From a checkpoint of a small mixture-of-experts model trained on Wikipedia: width 384, 336M tokens.
Below are experts of layer 9 (counted from 0) of a mixture-of-experts language model. Rows are named router (the router's row for the expert), gate (a neuron's input weights, with its number), up (a neuron's input weights, with its number), down (a neuron's output weights, with its number) and show model dimensions 256-383. Each number is 50 + 15 x the weight over its row's rms, rounded and kept within 0 to 99.
After each expert's rows: "raises" lists some tokens whose logits its average output raises strongly, later layers aside; "comes after" lists some tokens at least twice as common just before its tokens as in all text. This comes from a sample of Wikipedia text that the model never trained on. Tokens count by the router's weight.

# expert 22
router:27 61 43 67 38 48 37 52 51 32 52 40 60 47 26 59 28 63 72 53 58 64 36 66 36 54 71 64 52 52 27 49 66 44 71 38 47 36 62 54 57 31 31 39 73 30 43 66 46 50 23 67 62 25 31 50 40 41 69 41 39 60 59 50 50 69 49 61 38 62 75 72 40 58 56 55 53 58 14 52 35 74 62 41 63 62 25 31 29 27 75 43 75 41 34 51 38 71 69 51 39 52 35 34 62 27 53 45 51 41 90 39 37 49 32 48 39 42 86 80 51 46 71 78 31 28 61 47
gate3:03 88 78 28 34 53 62 74 51 61 36 60 63 29 45 34 41 51 42 44 59 46 63 61 56 65 41 86 42 65 52 42 49 44 59 40 54 47 57 54 38 46 47 60 72 50 46 65 47 29 36 69 51 59 63 33 14 29 45 54 54 40 45 38 38 60 49 52 56 40 74 33 51 80 34 55 63 58 51 41 04 64 50 69 41 63 54 31 36 40 63 63 66 74 59 62 32 51 55 53 58 71 42 47 66 42 29 69 36 34 52 68 44 29 32 49 56 46 48 58 46 69 61 34 44 47 44 27
up3:03 21 49 37 50 62 58 56 29 48 58 28 89 42 56 58 80 59 37 45 44 59 61 71 50 63 42 35 43 56 46 57 31 43 41 47 30 26 30 50 41 49 41 58 56 43 54 41 59 58 30 61 29 68 34 51 53 44 55 67 48 72 76 57 48 39 42 41 19 62 68 46 64 19 47 60 48 31 51 38 71 39 23 53 56 24 80 64 60 44 43 41 19 53 21 50 81 21 69 50 19 37 43 64 55 43 64 64 45 42 61 52 58 61 46 44 46 65 40 35 85 19 34 66 51 15 61 65
down3:70 49 55 67 75 22 42 58 39 45 88 66 57 26 75 43 53 66 41 65 57 37 37 53 45 72 34 44 58 32 48 51 51 41 35 76 75 47 55 29 42 47 49 51 43 49 76 36 41 33 33 54 29 51 53 50 32 30 81 36 45 43 63 54 63 12 32 38 51 64 35 65 58 41 51 49 55 67 30 34 62 41 36 46 47 33 71 51 73 37 64 28 72 50 50 42 56 42 70 53 62 53 58 49 47 55 36 59 56 32 54 70 57 53 39 44 57 40 68 51 68 74 57 26 33 35 00 48
raises: "–", ") ", ", ", ",", "-", "."
comes after: "| ", "; ", "(", "–", ",", "."

# expert 31
router:69 30 44 41 25 28 57 31 54 36 55 76 55 75 69 49 49 33 43 40 63 37 62 51 56 43 42 57 85 61 46 35 14 32 30 74 43 64 39 70 56 75 30 46 47 81 44 62 49 73 37 39 40 43 48 64 42 50 33 42 34 44 52 66 61 39 59 51 34 36 33 54 73 41 76 44 17 41 61 27 56 68 38 52 31 63 63 39 38 44 32 48 86 53 52 61 39 26 46 65 41 60 61 43 35 63 38 86 62 57 40 42 41 32 45 56 64 36 37 42 48 50 32 41 45 69 45 62
gate3:37 62 55 56 36 60 42 49 53 39 39 58 58 50 51 75 60 32 80 33 39 41 54 32 75 49 75 43 57 37 45 72 54 59 64 78 30 24 36 58 27 45 37 53 63 65 74 69 37 56 72 65 77 61 79 28 70 47 36 47 71 34 36 60 41 44 46 45 65 61 63 49 28 64 64 18 20 60 60 34 61 44 46 58 62 24 50 56 55 44 56 57 46 46 66 31 41 36 75 59 31 61 74 23 54 69 51 67 54 38 59 66 50 53 36 32 52 69 47 41 50 46 45 41 74 39 37 22
up3:68 50 25 65 55 35 52 48 58 62 38 31 55 67 57 61 67 18 52 44 60 77 52 62 60 51 46 49 40 45 69 70 59 28 31 25 65 65 42 64 63 39 53 52 26 58 38 62 32 63 21 31 60 20 46 39 50 50 59 44 13 63 46 18 29 30 37 43 31 48 50 50 60 37 28 57 63 56 54 58 63 68 58 34 42 58 43 75 49 68 37 56 32 45 44 53 78 63 54 46 32 61 45 46 40 61 52 58 67 54 34 44 80 38 68 68 54 48 52 56 69 69 30 59 64 58 51 60
down3:70 67 47 38 67 85 46 60 70 53 26 42 80 45 46 44 47 38 47 30 53 44 33 46 40 31 59 52 49 38 53 50 31 35 49 63 60 72 52 59 51 41 61 64 75 62 59 58 46 34 31 66 83 43 54 60 60 49 37 57 43 52 39 40 35 38 63 77 50 24 86 56 25 58 33 33 56 94 61 77 63 68 53 42 58 76 40 22 40 67 61 80 60 51 59 62 58 50 54 48 43 50 39 48 39 49 59 53 29 56 29 59 63 32 41 43 70 44 52 40 61 46 79 23 51 66 35 48
raises: "example ", "opp", "end ", "av", "im", "inst"
comes after: "a ", "is ", "as ", "of ", "was ", "in "

# expert 63
router:64 45 21 42 47 59 44 63 39 47 41 28 64 84 40 56 35 30 73 43 29 67 73 46 33 43 48 71 67 56 29 48 42 37 66 58 71 60 36 46 18 36 58 33 65 27 59 27 30 51 35 45 47 55 61 60 27 71 28 85 19 66 56 35 69 46 29 51 56 41 60 41 35 61 52 46 33 57 79 34 61 62 57 70 55 57 72 43 35 46 55 47 97 20 54 41 75 46 68 29 32 22 50 57 47 53 45 40 53 18 34 62 65 70 45 30 45 47 80 70 55 56 54 39 55 50 54 68
gate3:49 60 46 43 42 43 64 58 48 43 30 13 43 49 59 45 42 24 80 19 46 67 58 59 84 75 39 42 59 41 44 61 64 49 49 32 42 27 53 39 55 37 53 68 32 62 63 38 30 66 61 79 59 28 51 32 43 78 65 49 52 52 32 50 41 53 41 22 53 57 44 31 63 26 35 26 43 39 35 42 72 39 46 45 85 45 43 66 18 22 45 59 55 41 32 83 74 40 29 52 59 42 23 49 49 49 67 64 60 68 19 29 71 55 48 49 46 26 22 48 42 37 50 45 51 94 53 35
up3:45 48 39 44 46 37 43 39 59 45 44 78 45 31 70 42 46 53 65 48 36 46 64 52 45 46 64 43 76 63 40 68 25 50 61 40 46 36 33 29 35 15 34 32 47 60 58 35 61 57 50 63 73 47 46 42 41 48 46 63 46 38 54 27 49 47 41 83 47 58 60 47 16 64 56 59 47 55 17 76 75 71 50 50 56 47 65 34 69 47 60 43 38 61 52 53 54 33 72 77 26 18 46 44 53 52 52 56 28 52 89 29 63 29 35 52 56 77 48 31 38 61 48 69 48 12 37 46
down3:44 79 67 54 37 36 42 56 42 44 53 29 43 42 25 73 47 39 30 42 29 47 58 36 85 50 31 89 30 49 67 56 64 39 30 62 35 47 68 81 52 48 63 44 40 50 32 86 20 66 38 73 62 70 46 34 44 53 45 69 17 35 61 59 43 46 41 45 46 62 64 55 43 38 50 36 31 19 51 45 26 60 36 48 39 62 46 62 58 65 25 23 46 55 61 51 47 44 68 25 49 64 89 52 59 46 27 35 50 49 53 51 52 42 65 70 59 61 51 46 68 33 67 58 72 32 48 21
raises: "| ", "she ", "he ", "|", "overall "
comes after: "|", "| ", ".", ")", "–", "=="

# expert 58
router:57 36 32 79 61 44 37 41 38 27 28 38 64 65 54 44 57 84 70 57 33 84 74 23 50 69 41 43 47 65 25 61 43 54 70 11 50 47 44 48 36 17 50 17 62 46 49 33 24 42 47 28 24 86 25 55 65 51 20 52 47 49 45 17 48 75 42 63 21 44 36 62 46 59 69 51 44 61 33 48 36 73 53 35 66 38 65 44 14 31 38 32 66 15 46 44 55 31 74 56 38 51 57 71 47 66 52 33 17 41 66 39 42 63 51 58 48 36 46 32 68 44 61 47 36 47 67 54
gate3:38 36 56 56 36 39 62 76 44 32 29 48 41 75 58 27 29 88 30 40 74 44 31 38 62 53 31 68 57 41 53 26 51 49 44 48 64 48 46 38 54 36 47 62 50 74 33 67 43 40 31 74 66 66 42 46 46 60 45 35 44 37 63 42 56 47 45 66 37 71 73 51 55 71 38 47 57 57 24 28 62 35 64 48 60 31 57 53 49 26 53 63 45 51 35 62 56 10 48 52 41 49 35 61 44 61 54 67 39 25 69 45 50 54 59 50 72 31 72 46 56 56 30 36 54 69 53 33
up3:44 62 38 64 66 48 52 35 38 18 58 66 56 51 49 40 67 60 34 46 80 63 58 53 45 43 39 79 82 50 29 36 27 46 73 33 46 62 72 36 57 57 47 46 35 44 57 43 75 27 40 63 48 47 27 34 26 27 66 42 52 82 62 38 67 43 32 27 60 31 52 63 70 50 62 56 47 52 36 44 55 58 30 57 33 48 61 87 70 47 49 27 27 35 54 50 16 51 37 58 44 13 40 51 65 27 44 44 56 61 15 41 31 51 47 58 46 68 53 43 24 35 64 87 52 57 61 51
down3:56 29 38 61 50 21 48 26 46 41 54 72 39 23 46 49 42 46 66 59 61 51 46 41 69 63 48 30 45 17 39 41 46 33 43 41 38 61 81 35 57 40 61 42 62 55 24 50 44 46 51 41 56 53 43 38 47 51 38 62 22 52 21 69 11 55 54 42 49 72 57 34 56 67 19 55 36 36 44 58 41 42 60 49 33 40 59 52 49 25 60 44 37 38 55 65 42 50 73 41 48 50 63 28 49 61 54 36 33 57 61 49 57 66 59 49 27 82 45 56 53 83 34 65 46 53 35 42
raises: "| ", "In ", "== ", "Number "
comes after: "\n", "|", ".", " ", "\n\n", "=="

# expert 62
router:58 70 37 37 43 23 43 38 70 66 54 51 66 62 26 51 30 36 59 68 60 39 31 65 58 60 80 71 33 60 43 65 50 55 59 40 53 47 99 81 44 58 51 75 66 45 66 49 46 73 43 79 64 47 46 57 49 60 49 65 29 48 66 23 68 66 06 65 25 58 62 49 81 52 67 65 65 55 42 52 19 73 34 31 62 61 57 57 60 35 67 40 62 72 45 46 59 63 39 41 36 33 46 50 51 43 64 61 42 57 66 17 60 41 22 31 62 38 74 33 44 34 39 57 44 64 58 63
gate3:62 59 55 76 77 50 65 76 13 41 37 57 52 31 39 67 40 53 45 53 71 40 48 43 57 54 50 56 42 58 16 42 32 05 55 41 53 21 17 27 45 44 59 45 26 43 39 31 42 49 57 66 56 67 49 48 45 60 33 59 57 65 70 49 77 56 17 58 41 52 37 79 41 59 61 42 67 45 37 67 39 31 68 42 28 33 44 66 10 19 52 71 35 59 16 52 49 39 62 51 47 45 37 49 51 53 62 34 44 69 28 41 44 51 50 42 49 54 76 38 87 64 52 55 54 73 59 54
up3:38 54 53 40 70 55 59 76 33 25 24 47 69 62 36 77 30 45 33 75 40 64 52 55 50 38 37 44 48 57 44 72 51 62 48 36 57 58 31 57 85 36 52 60 28 27 34 56 57 52 75 02 50 47 47 74 55 61 36 47 45 66 47 20 64 42 72 66 65 52 37 52 51 38 44 59 52 56 65 23 27 38 72 67 41 24 65 48 67 37 17 68 44 56 26 61 48 66 31 52 44 29 67 55 60 36 49 51 58 62 79 56 55 61 62 80 53 62 73 16 40 76 47 27 50 40 51 55
down3:71 24 58 52 56 55 58 40 67 36 59 47 34 39 58 34 66 51 80 48 63 80 73 57 47 47 49 38 62 51 69 71 84 60 31 55 51 46 54 59 44 70 32 56 43 49 44 18 32 58 51 39 52 39 39 49 78 64 47 63 49 56 46 33 69 50 42 52 62 51 59 56 10 68 40 66 56 44 60 62 39 59 53 62 47 37 45 84 34 34 64 29 42 69 39 29 29 40 46 40 29 34 60 94 39 31 59 52 30 55 47 13 68 42 41 68 50 52 43 49 35 65 27 71 57 48 37 31
raises: "2", "5", "7", "3", "6", "8"
comes after: "| ", "; ", "1", " ", "2", "0"

# expert 0
router:42 37 91 39 40 41 59 51 69 45 52 38 61 62 31 44 29 56 67 60 44 53 58 77 44 57 57 76 70 55 39 61 68 30 62 19 45 54 64 55 52 34 54 51 52 28 58 53 42 52 27 46 56 49 31 52 07 71 61 49 46 39 51 40 55 68 50 74 40 50 73 58 38 53 53 83 43 58 42 32 40 53 53 54 57 62 48 45 70 48 36 40 59 53 33 55 66 62 63 36 44 41 45 66 55 25 69 43 34 45 50 86 42 44 35 50 57 68 61 58 59 43 68 94 44 36 53 68
gate3:42 24 42 38 46 22 36 47 40 65 65 32 59 71 31 34 40 37 49 61 26 46 45 68 50 64 61 91 24 62 44 24 68 36 61 49 63 36 99 56 63 21 82 60 56 71 25 71 23 43 51 66 43 54 57 33 43 75 80 71 57 37 54 56 53 45 44 70 38 42 54 49 44 63 62 70 15 51 34 34 55 57 55 53 19 54 72 49 75 69 29 58 43 45 29 48 66 69 61 35 40 29 66 69 50 31 58 45 52 66 21 64 38 65 59 54 72 72 40 52 30 58 47 49 45 51 57 57
up3:50 40 47 39 50 45 41 43 76 46 39 46 59 40 34 52 57 59 63 63 69 65 80 44 39 37 79 41 36 54 51 56 53 42 43 56 70 58 54 48 67 71 27 39 32 29 48 46 28 50 55 62 69 53 22 52 35 35 76 43 51 35 45 64 67 30 45 55 45 58 74 69 48 49 52 20 54 55 56 52 42 65 53 72 69 59 49 57 42 54 73 62 54 52 56 44 50 43 40 66 66 43 53 13 75 44 57 37 40 43 34 47 76 44 49 49 54 53 30 58 51 15 50 80 52 75 41 13
down3:40 70 69 18 53 54 47 42 45 66 60 34 35 50 55 27 48 75 45 37 53 62 47 34 56 42 41 56 41 47 59 46 34 43 72 43 38 41 65 52 46 61 19 69 63 66 59 46 63 71 41 09 35 46 58 53 45 52 58 62 24 45 56 40 41 73 53 42 03 37 70 55 43 36 57 65 46 56 62 59 41 37 51 76 36 47 71 45 37 42 24 49 42 66 50 51 67 22 56 80 41 43 39 45 63 47 81 39 59 23 52 31 54 45 56 34 62 67 66 80 45 43 58 38 36 72 30 47
raises: "2", "8", "4", "3", "5", "9"
comes after: "(", "| ", "in ", ", ", "–", "In "

# expert 19
router:42 49 58 63 78 52 32 62 58 44 32 51 55 65 36 44 45 28 51 55 51 83 57 81 29 59 44 99 46 62 31 65 60 44 61 55 81 69 58 20 52 31 59 51 48 39 46 62 47 56 26 53 50 49 32 46 19 57 35 60 30 64 50 09 41 52 46 31 66 66 61 35 49 69 45 56 31 62 47 35 29 63 38 64 60 79 63 66 33 21 64 63 67 74 57 55 72 64 80 53 22 39 49 37 48 28 55 43 75 38 50 30 49 25 69 23 51 75 63 65 47 53 49 40 29 50 48 61
gate3:76 89 59 40 57 46 46 51 38 48 55 34 37 68 70 53 60 42 59 59 29 57 53 62 45 55 43 55 38 52 35 47 66 47 60 37 45 63 26 29 46 77 60 28 42 40 31 35 35 52 33 29 50 35 74 40 53 48 37 46 40 66 50 54 55 46 50 43 35 59 63 44 39 28 66 60 47 32 21 25 67 44 52 62 46 47 36 34 37 61 43 90 31 51 36 62 50 69 57 62 33 57 50 20 40 62 59 75 57 40 35 23 61 42 55 63 32 45 51 19 38 59 56 33 15 49 64 35
up3:79 35 59 73 95 62 51 33 64 59 54 55 38 60 68 63 58 85 50 47 42 29 28 51 52 45 67 11 53 62 44 59 67 42 62 67 28 62 46 53 43 70 66 45 71 40 55 48 41 40 37 49 34 36 22 63 47 57 58 57 46 82 50 55 48 54 53 53 60 60 65 48 61 51 33 36 47 57 26 53 30 50 39 36 46 43 71 73 50 46 63 48 55 33 41 41 45 79 21 36 79 67 49 45 52 48 58 58 25 57 23 17 46 70 64 86 43 56 55 32 47 56 54 77 83 35 32 72
down3:73 45 84 46 42 77 71 49 25 42 66 48 64 43 48 66 39 72 68 66 71 52 49 60 60 41 40 65 78 73 76 46 50 61 31 40 49 54 82 33 47 14 65 69 48 55 49 34 40 45 53 55 42 47 53 27 42 45 54 73 51 55 38 40 59 32 26 46 85 49 49 62 68 55 47 63 49 64 39 40 25 34 33 68 46 69 64 57 53 28 68 41 32 78 28 42 45 64 33 58 62 47 86 53 70 52 56 41 29 47 78 62 50 32 30 79 60 82 53 44 62 50 37 10 46 39 46 63
raises: "| ", "|", "July ", "October ", "November ", "September "
comes after: "| ", ".", "–", ":", ",", "200"

# expert 47
router:23 63 62 49 38 55 40 71 44 67 45 66 41 77 52 75 82 48 20 22 36 40 61 41 65 37 63 22 53 33 77 62 63 49 33 35 33 45 24 45 55 58 45 74 50 64 51 48 60 72 55 62 74 54 41 44 78 56 57 48 54 49 38 61 46 42 57 28 53 51 21 30 61 23 58 24 43 33 43 48 43 52 48 66 45 79 53 25 33 89 63 22 81 60 73 55 73 64 43 33 23 50 64 22 27 56 39 26 58 37 40 49 63 46 73 59 68 58 74 61 60 47 50 65 66 26 51 21
gate4:55 54 12 65 64 63 45 68 62 41 72 52 34 47 58 66 45 15 52 40 26 19 29 40 56 49 36 56 62 48 45 25 60 40 38 50 25 74 46 43 27 70 46 41 20 61 79 88 73 62 73 50 57 55 49 44 41 40 58 11 61 37 59 58 51 62 56 59 43 07 59 44 60 30 41 45 72 48 54 45 42 39 56 40 33 39 44 65 63 34 45 56 44 40 51 23 59 63 64 49 55 47 53 54 52 65 48 67 16 56 74 55 58 58 47 65 50 61 58 87 63 34 58 64 86 42 44 46
up4:35 59 51 44 48 39 33 37 17 78 51 53 38 48 43 26 51 45 40 43 46 42 57 35 52 52 45 51 43 67 30 50 49 44 47 50 63 57 42 37 33 53 55 16 22 30 23 40 67 42 52 39 33 73 57 50 66 44 56 67 38 67 55 54 50 33 87 28 74 55 66 58 42 61 68 85 50 71 41 46 75 48 63 42 52 53 45 44 73 37 41 29 61 56 43 30 54 41 56 20 32 61 54 46 20 60 53 36 50 54 68 48 13 34 42 57 48 55 48 46 37 28 46 28 73 54 57 48
down4:57 35 52 65 39 60 45 39 48 42 28 57 49 35 45 70 49 62 42 41 55 41 44 49 39 71 23 61 50 66 54 39 37 31 58 20 44 24 36 47 57 41 40 47 29 38 67 47 38 36 65 48 43 60 55 31 61 49 41 48 66 33 22 42 49 42 49 71 55 59 29 59 52 39 66 37 13 47 38 33 57 87 39 45 44 53 65 52 33 52 52 58 58 54 44 30 50 62 50 50 46 83 27 42 60 55 45 54 77 64 28 45 76 66 62 38 12 72 56 59 33 56 47 50 02 63 26 42
raises: "op", "cent", "first "
comes after: "The ", ". ", "the ", "a ", "was ", "which "